config.toml
moe_layers = [0, 2, 4, 6, 8, 10, 12, 14]
norm_eps = 1e-05
qk_norm = false
init_std_o = 0.00398
decay_shape = "exp"
batch_tokens = 131072
seq_len = 512
doc_mask = true
train_tokens = 2318000000
Below are experts of layer 2 (counted from 0) of a mixture-of-experts language model. Rows are named gate (a neuron's input weights, with its number), up (a neuron's input weights, with its number), down (a neuron's output weights, with its number) and show model dimensions 288-383. Each number is 500 + 40 x the weight over its row's rms, rounded and kept within 0 to 999. Numbers have three digits each.
Before each expert's rows: "comes before" lists some tokens at least twice as common just after its tokens as in all text; "gets" lists some tokens that make up at least twice as much of what it gets as of all text. This comes from a sample of Wikipedia text that the model never trained on. Tokens count by the router's weight.

# expert 107
comes before: ",", "\n", " |", " (", " and", ".\n\n"
gets: "ia", "ian", "ina", " France", "land", " Italy"
gate0:506512533503567585478484591522481496524513525455549490576520493480465489516479527494491512533558470514498494490398544467476505521564454540456461515514531484467485574456547491523493532535514542545484535518489428507466460553534492527451516451497507438544513480504518555535475461496503473561
up0:487551486551514516448488512477506521512475526497465580505450540518426500519421435497546519541546474433503475515545483501469492570492448451501479532536512488511467489457483545468497533467475477484456474502454503539443514503530496515517613493514543466500523529539475527462521505443542535522
down0:472530454510463473451478473483496480481495552463465521475442543533555503467495563624469579480514564494470535516526494475502494540562481469507526546462426462495509543500447441488500435462564521488425458438452624530503449455615587483535505513516498526533507535556533505511480457538531461476
gate1:482494544550504516460478442479529610515469508437524560564458525577521472439572504504503441459526523471525503492442537513419526470474503575422490491500523601512488497517458507523465424584515483542493490534457527519474475574524484546471510523424503447499440575520568459568516496511522524526
up1:552467507567484496481427501474475523514463504417503498492502488497503536521537505510541445489522510520459527501577441541472483550491507517487575572498477492527510528488564505430467459487542482432514482448434567451527551483513538532482485423530502483468546402473506495520465471532477425476
down1:567520515428506504460577496501538545469535521481450450501482612505532493522487470554518545512517572511470572479548508514559534428499526474526453409468508511496493571521475505431432514490475432520568510455489521588561488618477502509481520481479500538449524454499555504459495416507477468516
gate2:473561520469494521520493497505568503415581465475530505562547542449481520453492522548543511454604484530475523473508501523485487427454489514501473396597482459576456561487433526434493478480450548613583502489509500493474485454525498473448512535531515478514523494565514469464550473540488532563
up2:446532491516466433501544518517449495516544434454519480549433454497565453485554484522489470459453510458549539540592487499513530585539517436478574502417513536473514496520508520517433501484548481524477517463471475501484467542458489538539556469411435479509393520471604507444481491472519494501
down2:406450586502507500533477514559496485534481534532506594502422482436543518550564506530516508536537487545599444549492517449493532538513479456466548552505496516463515517535437551585418476495532527467475556495495484431507530518522439506476567481500505557499520481499477502435471522559565509484
gate3:512500538517468534507507471484451487494507500489523515553370482566479440470507440424496487480502500472513503536497530461512511462524520443550526504543452464537544495471450494496497430517445504489495554507501571516458565540464504539448457483522554463554562514556499463501397498476483503467
up3:492574529530528489473462423502446444525517483471473581494496509535526555541518498556482523464556573500491498510507435510461512471395524568480459517439512476567462519467590449510540447514542438488506436523480496513500462490571477492466464501431420533460490525537523534534539469469516477458
down3:482440470479494501533502556490504512480460522468466456544470570535499505560448484537521460430514501509507514506507524460481500565504515477453501541558425505520548542464399538453522405536521521513493452507488498510524486530535511517433488540547424591419519428504539544509465558524506451523
gate4:561471398448549525548465484554441556427484480469469524439429555434530510527489469540510544527469567516471521506525516485466448446504561509501470472516521471470509577463532562533518507504474454464511521525453478519456503435443517466608561464448510407430508463411547476413492422492547493446
up4:562532416486483429555441556465599536494481491463478474462535576520552483503520481532431556476436399506460490491537486483528481533516461513513470461571508439491443514495511523454527532579472450512515540521504520503462528557492503514504535461503471553546521488518484494491489477510482505512
down4:524458516528546545524537553551517410541501518430536469518552477513437451461495472430541509487545555444518441515470481501460496516510521561496515539487472506529551501510518530512476522478531502514502486581537412488476478525582505478503447442437457527395479460541457442488535536493508440537
gate5:464489495463460470486484496508458465480558459598545493475422499502433475570534541516538500485430561476501465443534485541561523470460523548558508548503488469573553427533461584452516519459455499480569482477535477575505450412520600556536491496462546551529581506457462575532477529528552522500
up5:410524502524490463486528534541461436496486434515515489500493449574538498498462494423495493539510550523547541464549448495526511446454494499490460533511495511535524476555483459482495502425508549518504487425525523512551456462533490528541448527555545463574546515470534608466488541479516504476
down5:468531530463408514523512421437578527453513527511481552447509521547503467532529495487545492569456545531489474462454454497460530511531452534515511486450428462529501514511511456505545434532476492437525552490517537530478489443544499477479450566485556549500509503488486480554434491492463553529
gate6:450453471483454523489462498374551512570588555482540453495467583483518507530504474452467497470480423483537397525586492541529438476502504518489478511503492553475426551493524550438501497494545404557527454499455478553474571528492527441489463544516450512511551509482431478486522517518525460546
up6:535522531454578451506539482414560448511501521490518488488445531546473518473477500486471521499586545451499505427471500516491487476497494505485450494519522459491529559517453453525534532485520529566536498545498479407527549507486519493493506522503420583549487497510517479543461521473506485490
down6:462469501449538472509562554442507621538504561427521532481550526531570475563473518509451533501485483491567498515460490407486490510520466457513447511568510485504493494490516536553469485561475566482536514500518476541511504472418576513552510494575460501422538477479521498552579469507587430469

# expert 89
comes before: ":", "==\n", " of", " ==\n", " and", " ago"
gets: " life", " age", " years", " Education", " University", "born"
gate0:408520518553524468536514501425472524523515512501476515465447491571513467533546501492419527483525556497515489480502457462514442557491477535476510497448493557490509550540473561444536521525558490492474423511391460469492443560500480428579528513580498524491453482514514467550462487475580570578
up0:508445434407471495446491531533562555537502514488449496511523509519420451459476541456515488509531424510513513495475492542495537463458542449508499531553517451531503463470490482515486506497512424537519529462543531521526491440534516562421467560440501498522535487480501568434536476515429488453
down0:502501478446496504477509523520463476490486475481451520462457499579468486569557545480496463494496486545506429518541509498457522435526531473395595502540560435489539497562551518462508557491476530506519580517536507504506385471507440564596470499547470499494459452505481537498493521486469527485
gate1:511474537558441532557526536508523561556453475505539472538524510504514545476447435461533425566488479510505549446554477459495540537497459463535458429502485491541472524485468517542497480448476469463462456531498463555490443559555507512519501533542519552529493463504514510574488468383511375546
up1:519519453455502488482453442529476431464457548518535517464477490517449519531582593571466533515460551503542447515453509509491436449515510498445569525457533512436535526517531471452490528461504545589521533480552435496535543478448476413528461485502425490498547545466494479470472537592463564469
down1:461515519488527534513533512457528495500499525472471455523519564490451521510517588478506571460481491486486553518541504445508494529543474481449495482432514484524508516583481479500454504487512493553565561517471474516466524538426506507505496560570499408431475487511466486497474530538486439473
gate2:516489546484536522513475518507491451524518440488385488493497564472491568588521540482512515524505520486473523500553422494563493496455493554590507546512506521553489501576500503513559468485522568482446505538496504603497509455499542518477568508537521499517462508479521544473462501437499424525
up2:551555521490503453488503417492489504484561497461444529511426509566472451530457470479462485549492563538521519519458396445504549399525517481530561563498489510501492526494481542576498522523480474515501453408530441487463472547539428530498456507484518515506472543476529472557507500464553479568
down2:447490536539405439468512506467526557483543469609493494481450470468481490593507494547499493492456416503491570423513485533468497418475511482490520545414511505506418363530507496463489447477560457453502517447576425479540562483514467521508576452504471528468539481577495510461579486513424496527
gate3:534477519486514469455561465468487544510521486499506488451515553514422510456593447506532483543463478499448507483477561522445470500528499522549524564552441464478509510480524476480532529520516519491559524552557586550454461481446498514508572544435403491543557522478459522531510440466533505520
up3:555453525495505513475539475465552567494528470527493466459499507491396512458569485481484464553473559506495467489505478515475505486472558517554521545514461524512550511538542505458566543473505553518581464512557548554465519464473452492498550571454441472564531539457515510520467494500508453551
down3:505433495541481526460525504510499544490479530595446519538489509479512514542468548556492514487510505511524484501434451548471451475560472561552572494409501515452431447475461515528502519507460471523548470506560545533491456506499459488544437490479424461518511435477525536568524506524502462488
gate4:509472524510571469498493533579559553536498544537458486513481544489490575477503506448456457538563545508576472495467501500496468516498479506472522483423483502526477525536444549493477498381523529500512484514573489573521471497508630518472531566424420463509462480474507528540530546523478488563
up4:509487578480506473464517515508558524473584560541479510490517548476472572501461492472472493554589499536603514494486443475504513528556491505449487515465446502546509519515485494503463477410411542458474479510563468565509542433541554542528529539430424497491486435526480552496525429525482461500
down4:453449476539486499481485572557487568541504472482530591536448419465480489542539444497482491517475525535522404518492548464507517517530513517492543612553478505517443434585510492509603514510514513461460567469500466519451463493456509432599606430444552519444482519436459500502500506512521552425
gate5:506458508574556493535532559448490526500482488452597458505511529506496565541514541587559499529524483512458530489527451457524517451507514494531525544434498453491491473526488540463464574526490569504502491581437478437545496592511528501513540493552562559523556433489524470459509406492520528462
up5:512429493468493521581444544454494488472445493548517491472538496512431547517477525549475500515491552456499539486436512487457528488484532548547438426493517487489539475517551517485540458498533594501512551587496519524462517421491462448439441482494497466520536448532441482475529492465508418515
down5:555545482454512474526504552484502531532493515555435514568542579525483492493475495534456518506482435433486452473495432538466499441505524496469494522513484513472522535554489531401527478446507492455484455430477507531457517565541465466501526586532421527488476568555478472506488448459451548456
gate6:499430521451472460493523513546455491449494460544506510475437405499565579465472538488542457462559454505510569501527455553431536551518450500484475543526512503515580505486477531472495529576579572480452486547407522454495508495422501501560472512510506485488606538496568474487558495525524421458
up6:480475528487462415450536542557462447511512435555502476465520494500489535511469595473503495434549417506465603478518450486508512503509468468468487554506503473484540476507488455455509463601630538508512544560438492461514517491441491483537491510555455484532589563460528553463524465471440483510
down6:455513524475510492533443538481448486485550529461576475539495519390481522493449447432521488436504469566448502484455516485529538475541498531398551460540573510472492455517527508516474426535602563453535599414525471500544489505535466498508526498461475486506514498423563518544514513457496478550

# expert 90
comes before: ",", "\n", ".", " and", ".\n\n", " ("
gets: ".S", " States", "ist", "ia", "us", " American"
gate0:562489554502537519460401500497470561456484461463513502587551480513564434530479540494591511512559493494501488507491440552521528479531555441565557538524453501464470493435434524494495572509472488466467506558469524491491416588566496474418522524520489440592517516490559504421501505484481451459
up0:559483513562487553461515458553501465495473486498441506496491484496395512503530465434471557465576463461526480497487549484470507514466505488429477422477480505495496544498482462572473457464487450552538500486478523458482523465573457494585481461490491489553453571493490508594500520551512530503
down0:524544465559485402453548475506542590436528557457551541518482470547511489468493492500484517424463463445516517494456451516552552489496528548556458577484567539412488504493498544545485490453438445516508503561480435531511443502584527534502532513573483500566497463445464474533476472488460474432
gate1:484461526496524468512554514451520480524478542504563475465452483458460527452524443543463529596569580470586468567442510508448496463447462578476512512497437536472460488441476490494453458535495493534546471415530450479538558552525485409502455589525468531504541495557569525482524496449450485494
up1:533515526515523483534546474541518477549432549484586508493492488483458470530517487559478548544603499452595481505434523557470519514490511552495505532516535458495471451444535456503451440548520472468533493453509444538442514545470530500514453520531471526524558515536517521553546542422415502514
down1:479539513551510537478539477507491496484490492584504564477567512495538499571515563544483494558511477463516536508481475543440520520618428503538467435430493509488484520463488480487527607509538518466483526463470455472578508415547461491520490422499472496549443532553527504551536538471674386519
gate2:536481547506488472420497486435508504503584480502497476459490461524573550529404489491463499529523516473508466528511461532497484509484551527502495490489469556562445535564508435496405490520354500524489493512495538433529512563529504506504417504492533508523506524487516474469494539451510494488
up2:479541561450490512467452546545462507534524524504526532546451529498456552449497495521538513418472524473416550417487603623465555448467512487468457473465522442535494575479496492495549537464540581518421496482495464533540500459490486502508552491501449522456495504514507528578491533478423506600
down2:499413407509476560569463534509519518486465515468571488543499487504523504474483487518567508523458498523493469413499558415482537434492467524468502550522529524454501542507556506513491497442542537523516582549428501546480453484548498513469567483502484442426490475468507530552537580549496508521
gate3:466499490554556549455509467490445441527450466519509438439463497530445452467571507499538529488519484524518438533427519524476444509494479443566474468495499478514474546489466531502489517455477493531572546487489497471452454526540473551525494536506467516490467540477443486465534452534553550516
up3:469476385513499529444565500485497498556465513523428428525437443501534442409523469529503487505498523492559464509502542529514421475517537522558391523437520500501536524502480496535453456414492482562564516538462531440514506443519478464565477541470513525571489506512427501545476478527521526465
down3:484486495525494455448458466541476507494536538483541428509510482424505492544510507443448495493528492517518422546439606537429579501497450489549514430490539489614498463510498505430532570491516469420496540441524506487465541528476472469480495488492513420468435500472415455484531556486523438508
gate4:616467541521454569442559582533524476507583496523508441502568511481479534476456529498460540472523525478449464486483590444495511561445544503479481526484525498487473545508470523485500603423487487523393480533466558514485494480526552424513501528439588484445525492506443446472469558519478498496
up4:474517524541481514507424487503472507541499557473521524527548498497511564500512535518490551544546507515467475499472552465524499527493499484525502493542519529545497442474522470467512606472510476530526501534498449581550640502497519486445485568483475491453492492475488507494457543508527542463
down4:489464531536485460480530538522558527491575490512573446487575548422541482425460519478539527512557530483484449479541566464463390521473534468546499538462473532475448463530537511508542503503537465518523564560513540463469485475497475483515471510527458478449542455544474533467478494484470490514
gate5:476566500472542508457511486453512460510494533390522484489471543520493575498527520482545527513482493471522478465561552442527516494523524520479517539499480505567535518600473514539530473525562546583511474481504530491524467520499582553498497541538525534584525437576504500432524506491473559505
up5:436591501450549529501441516511474479553538541499529530568463466577536480500527505432463507526519472498485503580480574470546544505542503474484474508518496536492449513604520462509528472481489526497468527481523472489461516508490474502438519478609462410573444463551487472495464434461522509512
down5:538527522464470492572441569551481473489484500485462371483476487512483427430510537467542554486490474527539487489488473508494471526458497495446484448534494496480402461461481454477454540514522550442532504480463459511508512555489499521402458471545449490498459495570518511417393544502527523501
gate6:588506522490500479469504531544501533501510508542462518555493545559527476457555445434478474491451514510489500473476481605449491510535514446504473462521531488451507488440547520565528437542528519506463485545544583555453421514514518457457543525526505490495456523538568491533574494462549475531
up6:613481469454454511441602484617486576543462549467493496438461656536492495504450450494416500466415516473490480506513598606476454473526521457505472530512526492519538457455469510577459482514496489466543432504488530487510540529437552454477549500515581486511468508468538456528534429473507484550
down6:534486497492544466519486539602555515486493479527462550456554539501490461521547498502448484500492518485445536537493468564516506480539484517540479395444458505491654479544529513551541478522525590453493470492530459524523511465412421485472470555496497532500472499552480500463540527513452522559

# expert 76
comes before: " of", "ed", "ing", ",", " in", "s"
gets: "ment", "ation", "ition", "ent", "ion", "ress"
gate0:527500472505470609478493523471462516523530512560507492481522487481523558547512479459499507476496460493505484487509525509460476503493519458524521509499485477494562458515460462474552523469470537501481524507557512524459453473494494557500520495463535484416548528479510483478471518412473528525
up0:427569522548506485524539484478405502496563449527495491513505543481525437474545531481510510462471480401445507456490536458543478481426526496433500494466474501484518418516472539507496532449478566427508566579574521520485492539388451477530549474427515448540502500493507535452463495518507515506
down0:477454509512516510528521562599544442458494454493495462483495464436425550514493490499533512506454480476493519447534581450532601497511490486505570496477476468479526548501511465518461488531498447519540541487468511571423482441451536509490510498519459493471406505536463504515486510498462532465
gate1:525481481417498483507554464496538510472478483503484534509559508479607514463499447515554482503497527576471480463534519474459517517455486503502570469480562575513475416485571474519463458531542552498560520454514459455494494483499594442509440511393533573470495493521500472469481511504527530467
up1:546476533467486498493517510528471519452459432403480438517484496458469499531518496530425460455500452435532513526443497541453500421513532552479507473467435500572489495550561512414422495530509503546569439543469482520517550481485485468472510432525454515495533523488494562558497411543498547487
down1:550451454483580504494523507516477506515482540457506452455481499504511611476548466499551504557523475548464522575514484475483464520468493497475504491512450480483507531480538452478450501480528524497528501468573473498498459467518516443494480475452503472502484492531501460484506448501478492523
gate2:521538538449511492466485491456517579541529594538457522492484490465452492529469492461586537543532517464468463473473489517560564522478471459505523520573517465493451513468493529508564495492455485478521512550534456528476494494508543586471436497482531441542523530397547553447510536529540427509
up2:513524512579474470506471485501555528539451472461565419550506512445492464507534487457518512516475557562553507540475497576542527535462486366509475524584492491466469476492463479504496484534453384420448497530549529496467443488417431516419481490468474535540491524482576460481537472570472534450
down2:543525528528530486541474509512562510560528562467476475535504510502514474443529557482510530531523429499508510561528524478523518504558516379542504436479577437443464459479458544570555548545467519476502524521531463477446538439490472529458545439485506465493505503493503448526507548503513525447
gate3:453469516543432459507500506504506544453498504508451464482469463422472536531511514514552507536487486528430482520489514463473441484557604503511553525488500447481581506554512527460510488503421521538564489458496563497510542466438491442466536445511521510470418488520474543482461502406501462520
up3:448518490427469493450538472491466527471449546466502451426465593577522564510476500460473488544466514488474469487441602493460489532537533515502451573454536481483525493577490483519465456472417534490528483439450511483541539552432531476494472499455558472478478602463493575555549468436502469538
down3:503572462532517512458457521519454561494527471557446562454480493491500445498472493436515545457455579565438514526478551542517561420529488469535501521516487440506464517511474529519498443476488522542504537458525494559492492463501489502479450508433529496424529529533450524492557506521519554452
gate4:440553500531458539509530564533465477507540458540454532530532402464548593426592535497538465493515509469493445482485457462557489572504483480567573471430522419536493521430435559493570432473476488569500500536541515497458472479542510577518509505481510547508540516472444517518505472487534604484
up4:457456502520498493449425411454468499520430520543612482503448476503484447575527500495474499522476511462504541477488539516510533476589484526515463524491551543556474494515497409530455499462506520512470517430453411560478514483433502455470457523565500564482464530566488455499505479469522551436
down4:510541549514473524555537532501480517446450504463439512495499517500532529535519471436508414510471447506553462487548498413418533530481502481500525517548497493571589496476478498479478465576485472529466379495519501524559477483522483496479472516513505493488520546480547452474536470500526566535
gate5:525546530501573491476519490509495456469549455471497494466533465555524471436426440504495459521551461463478434466531486571495486501495538530456516452420533477499466536426460441532543457552427475520477503419522495533577443523516592478451494509510532453525520459488553434477528507551485504488
up5:463421559509455458407530485526496462565480505503519509504534542499481539532538540491528592511493515452509496517518497479383503455505507468543537595517452475511560537472486498484491559404526555473541531536472497451495500594520523493501491557498463511486469471468563490544550467490505487464
down5:506517454513526455532484462525411468507503471490550448535449467522513483493539489439514497501564436513497497467520502483506488456529498496469528499487467517572504540531470479599506515426426532493510452502489474447502476539435463460511519536526483485529546490464452512483524438579461458465
gate6:493498523502493523519467499492509500519473449527486480547437477552525567465523470607496509554505484458456490467496429548535514447509516448536498511471438464463418524474491520626520515524433517496418489475485481518496469461413413498491487487462520463527505494490532519409478426466549553482
up6:455605474505437417494402518398589480531496545444581518585489442518516463470471500492505536514492522487528486543565495487519564527536498455509529501480416494503471485522522519536580533528471595453468501455558495481464505460535418549514455472493453448458446493464514493482509506455473477502
down6:478470468427488515543517529483498525526552462513486501484546492497521455530506487516398489477519492450527534493473547503559535571526534546521465465494570481481524479515513543567502510554485499482455532537599453495502552427508488528490543427474544447492452482624509465531512513534534476456

# expert 34
comes before: "0", "5", "4", "9", "6", "2"
gets: "201", "200", "202", "199", "198", "197"
gate2:467563521502430500555497497501497565509493487540537517533458484456449575532436534463514541492458487435500515513421531504488500524559546469528453484541458531471494539460488550473469479442540545520561490547498525486527454455582462515464513409583519468460490440433472546527597543480484477591
up2:558487500500526490490483562496516432540554552434464484493521532525515456462494549494537457514505561539514476481547476485510508508518465530488508490451524560516517447456570519472505488512468471502522554494477455509497511544507474556540430514452556481475515610561503531445380482496516474447
down2:471522467496489513449530486508494536490421519512477521554522532484534431514528604500474501489489483530508446516437482497563612553484509446532524498501513496479475534445480508475440511487496516475535465422550504539558493513529577538518548493478462436526485543500461492517422468509528499502
gate3:481497427489476570507553433480457520515557510520456514478537505479490529546533486457592540561504430492568427510518500517529519506493518517539524527477435521556518490519459477540527505601571498496543585487525570594526479483549499497472567515503473535536481523531497497462545432464503496487
up3:498456432513507546510532423521559541497500477540512543457525527504450528549502503474521564523530467507543409483541495472491513518506540472498543558452477562581516490457484442528574520603524502496496557485507532531498462524584472468472553530476487559557480534512449470516542456448466483456
down3:478512453553473533517529513537491532439481507482539486538535565456486456434500486428597499467510504546385548455530453487505555484499490517495433506513542561472542488496506435420528436516486541483472536572516547484500492495449503472446563536500491492468501482500552469498497530564438502473
gate4:454490500494523536596488502487496529491461511454470464526498496478471500521567412540496533540496525504489461534489519404571548499539467543553531495530522513509539499521482582520491491460460510552488498457490475511506482507508444448517489519460527493442545483497523535466520429529423467451
up4:461494541513541513510488483462529506545505503528497458480543499409487521509513415573473525441520511453550461558510479524520520463474531508543528545419477563522476505467506538541515454525452572506474537436467583438478544450450569403511441495444528482480533469548478459483504399461485483446
down4:475464507472484545561506544522521524512442466526475495501539502456520470442533415438620518516515441584504463539515568491503469475533469548534471496534556464497486437542463462440563475486494535516470535524509532501470509461527456475498516542458491527498468498503546541501495442476458529494
gate5:480513445533506514523471511538554520536492495551543513511464472574526501520534497588529533428462539453465521449473549426420528397467498487479432503590456490551497524441473568489528449372535498472517489453483483540442518458500445462476509595485540446551510428499523480511489505453546534454
up5:471611518516469535523496451586506477504504510507400555500391473505475534544531543479500498458472472474469490491420493449465559432521526421463472471599487520482529539500445540478453415456539484460500469470519515483421520458533494477505514520504551445541483486452570493527545521505582520468
down5:586473456507483510428574470494471459490475480506431494549506504514451504516521554486470493476453535500554471429482526384504464496488537501468408495491509488514519481527494511535515568496486473492494504510555449513535405485522438498501470482475440577530468478503496587558558509414527437465
gate6:473466499465468519484430593589471504427467468490455511455528497518540532496470537427494539516529519532575431508603512524530452439485463479519435511475466508467431519439474482460465474518516513477546516479472517530534479548469530524581487507536483404524440494503472515541485466494520517546
up6:495458479481446534573499536577515520440452458475410482452544507523564519493495601497541541508498507527533420471575529476527459461514440497527469476496525530478426490469430537448457467567518511522559483491479509538553452523474482527515570462548479425524482464510428517546524488511488530548
down6:536515450522497545472519555461485519498541521439460484451452456475468531501405461498511496508522519508567457551428486449491576494552483559527512537493524494470534517586525501558561446528566416539504482499429482504560529502558571597481483486501506471427488488508498404479440547491537491472
gate7:491633490474510482462537550486515468556440499490514514471467492497458479540433447474533483513577486526465479523503527524558480472520460444468535498509562547494504400457516514475491449507527494482552454494576508443442535545518545491539556523531543457490511471466448535474508573519528574466
up7:462383521571517499497466455566474553445504522538514474495496484514525495483500559475479508495408526530552514525472480505481525490450551517514437553570433476472521534481496523476440553546458486551456539533449493519542529473498444502436452476526494500500539556475485491486472491507530445541
down7:539504517489468494476564535496493476524509474467537461471449480504542472500483474482478432454489403497529447457544498482577530508511497403487459487481459520480508493392489531562545537521475518527513502511532508477545441542462507496514553469483537521555526454566486484492442516512523562498
gate8:464504447479586484539475565502453497433461613444491583500581490500479477512505517513496482500567574449441461540522507481595469492440531482509513519517546514514488489588447465437495474491511545505452548583505482514548454518496543430455509412565564468543508469506510507547545505530479469471
up8:513473525490493523484495521494524535551470519551453481527504447538531543435532571526498427493510528503557533502470469457419492427478461465483458514551458469569528560471571537526454502505452503500515521501480521508466509483492508480501454480482454511507465546536597468478447483469513539521
down8:511484480539548509462516441547466477482451491514569524495475413536588574558532524509465530488508509495455465397483519528499562491462515557518550544531463548441505538531539491539547523430523501515502567411464504502527476600468468578531522528453487502456461502483442487540483471464506531483

# expert 100
comes before: ",", "\n", " (", " and", "'s", "\n\n"
gets: "a", "o", " York", "e", "i", "u"
gate0:485427531482534521545446478536513490455453454524433555495478523536482548532509457473523528453467485614499473410502439532454502514479485562521493502529587535481529447436522545511478463434552531486545552549537465430470483455496518491496457450476521490502477491409515428451534491529405538505
up0:527525540434486461485476533473543445519430514522418503503558493514497488456450481458512440547451470502479494400473474569557572497478508427518453468498560487497452442452489523542490483460495520405517494542487500455522504521486507403508449414411507548540511543517500519576524548424517463507
down0:501529475560528531558506411461469549520512455420503515472616452507519499516541521369531441507455551572515538468515488515542495482467521528570410454531495456536451482394509533429513581525591498463489484457564517574560534491491608517514468483488574533517512480463526478459524488392583513497
gate1:549564491478539542455467435502432495587543562489518495497448507518513504579494517484506488568506497407451424531530486482475519498483471419446481484527485509552470525514547544536476495409533544558556496480520454569425504472464560524509524491470493557524503441538430476508474471495526507435
up1:503448458514516535500455494525424527443557547526392537434516489490505561487525445502537470514560527506500481579532441494475492514528533517506482487479473527572568582546483438495586522476417528548454516563544477592449439482450551490443496552495498529499537509442487576521441451441482458458
down1:501542474479462494494489418487556516429495507499473504458534454483503532545489563521506395442542485475437519499475519573504616384528520500448426469529506626489476512589490487556516484479519455534499480518504443525438449450476543528496511466500497523512463443572512458522485468546458596434
gate2:486507555478500468488530521514498492554508524452515457466469521559470399455495517524478516539434579542476486510480600555469515525525516504479444492542482469539436479480528528550468463537478569475448449433511468456415460478512487549482491535553555510499452567466541437533513528461555526586
up2:457503505511479521476430536453471485513416520540474485559490543438522490485603563451507533491484497507464525431540522545491484513456470474498500521487509523428483498498474495494544443439394465499424548503565542602457510538498525457460483475515437482527530458560555533602451544473450499412
down2:514449514569579460505528515570547564511446478514507427513535513523538493512535532443526515578491428480538470496473499460533627547517481515526513421494512540528501524515481499472478457523524498511569467449514498458425560478521487570509552504557477533501499496520500479468548421533543499533
gate3:547483437479492560451519556505490478513478520487371528474467461569554550481501476513493408489484496545490534528462509481534552449491524434492462529559503512597513479436411546452487493536575529537444458504481503552519453537560534497523567475586553434544452477479461520514536465488516610487
up3:516486462522576487496457505450530516507537538478506461587463540536460464487516483531497480507479465406477579455512555460461473443528503595509473495421509548532555542542514456580511461498522552534492541521488462525495479534449489522562568439531446445521438508419479441489513537549583581500
down3:512509540499502520575516538441482499519423459530525561468552532507522466466541505561566476493543514451520452519469517558507452505493458479509556476506535499516576535536528468546537487529541494433578474526468452590471535438552493554531527498513566501530515537539548498545498553504456464548
gate4:472490466573472474487465517481453432481493525571569542511534543463623470547571552546491522496520509475470416521497427435528507517558483541499473462448502504481496484425440495445504489488544525515558427508550507477501441438586521527491556472456556452526422466457486556484487497458553572502
up4:497536489500471498521527450484415452474454471542553492486485504435617540564555493566499508439516508500477395523509461490486549551541518491509482524390470513465468471425458515493529520464491512463535447520489470516518518484571454509486503462447504480520441460435466557516480521462469599487
down4:452542520483505478457583492506526436522439436548472499428497535488478482547581478509440453480525557493487547491470529493512463502603434505480550511454437504474533472464488440492548433527523482409497563534557576557506427452498549513566523465506513500563478526504432465476480434466482576485
gate5:492491475498537530447542506505465470529545478497504488521417519445423491497487577515555520567554449510534454406545528488479488411503437537533597487455470480515519566442446418556528533498520427566514416452473473508500512506582509522439564494459520478444530509489421473510595460452547497533
up5:488500541472486493488494494515458536483450502528523471538489467494517586508439455618500499459536582489484539539531493482504452610460479534472397444419491512509536535476498513472491531495453502484523514530429483485523495512474513485517497449522507540498437500520559517553417469539480472540
down5:474513508562487483496496462479488478537497521483540454511559507476463506500444500598510498533467540423544508493517473505534490471415550549520488503478522444492526455543490509489568436544550454542449530534493435520550462522488446570512520493582470499550486560590386515518466425569497414527
gate6:503462614508490490478577486571456508522499567567489503490487489514517512490463491425550462535538492535526493484434467531489411482488494452460567491512423510484460446511498493453480516539456417422449538525579492508505495449457512508461517451455516542533459609515544468430554479472512474444
up6:486390524497491538586517538551444498538522483483447482482505566468589471521512486526463575506516454508562493469563483547550530551554486516501411528487492443496568502508466461457508405418507451374454480515444512540507521507585484520509399439464515567450504438474512478542445510494509450540
down6:485494469440533456448524511503502486493516544447493548519548560473502528468472517520485490564427506493406499438466394518599513511463486529446582537457427504500516477537485499452534453514457400469482453466525499511521540476527540440495572472510494500504466479474546499527427486460527547538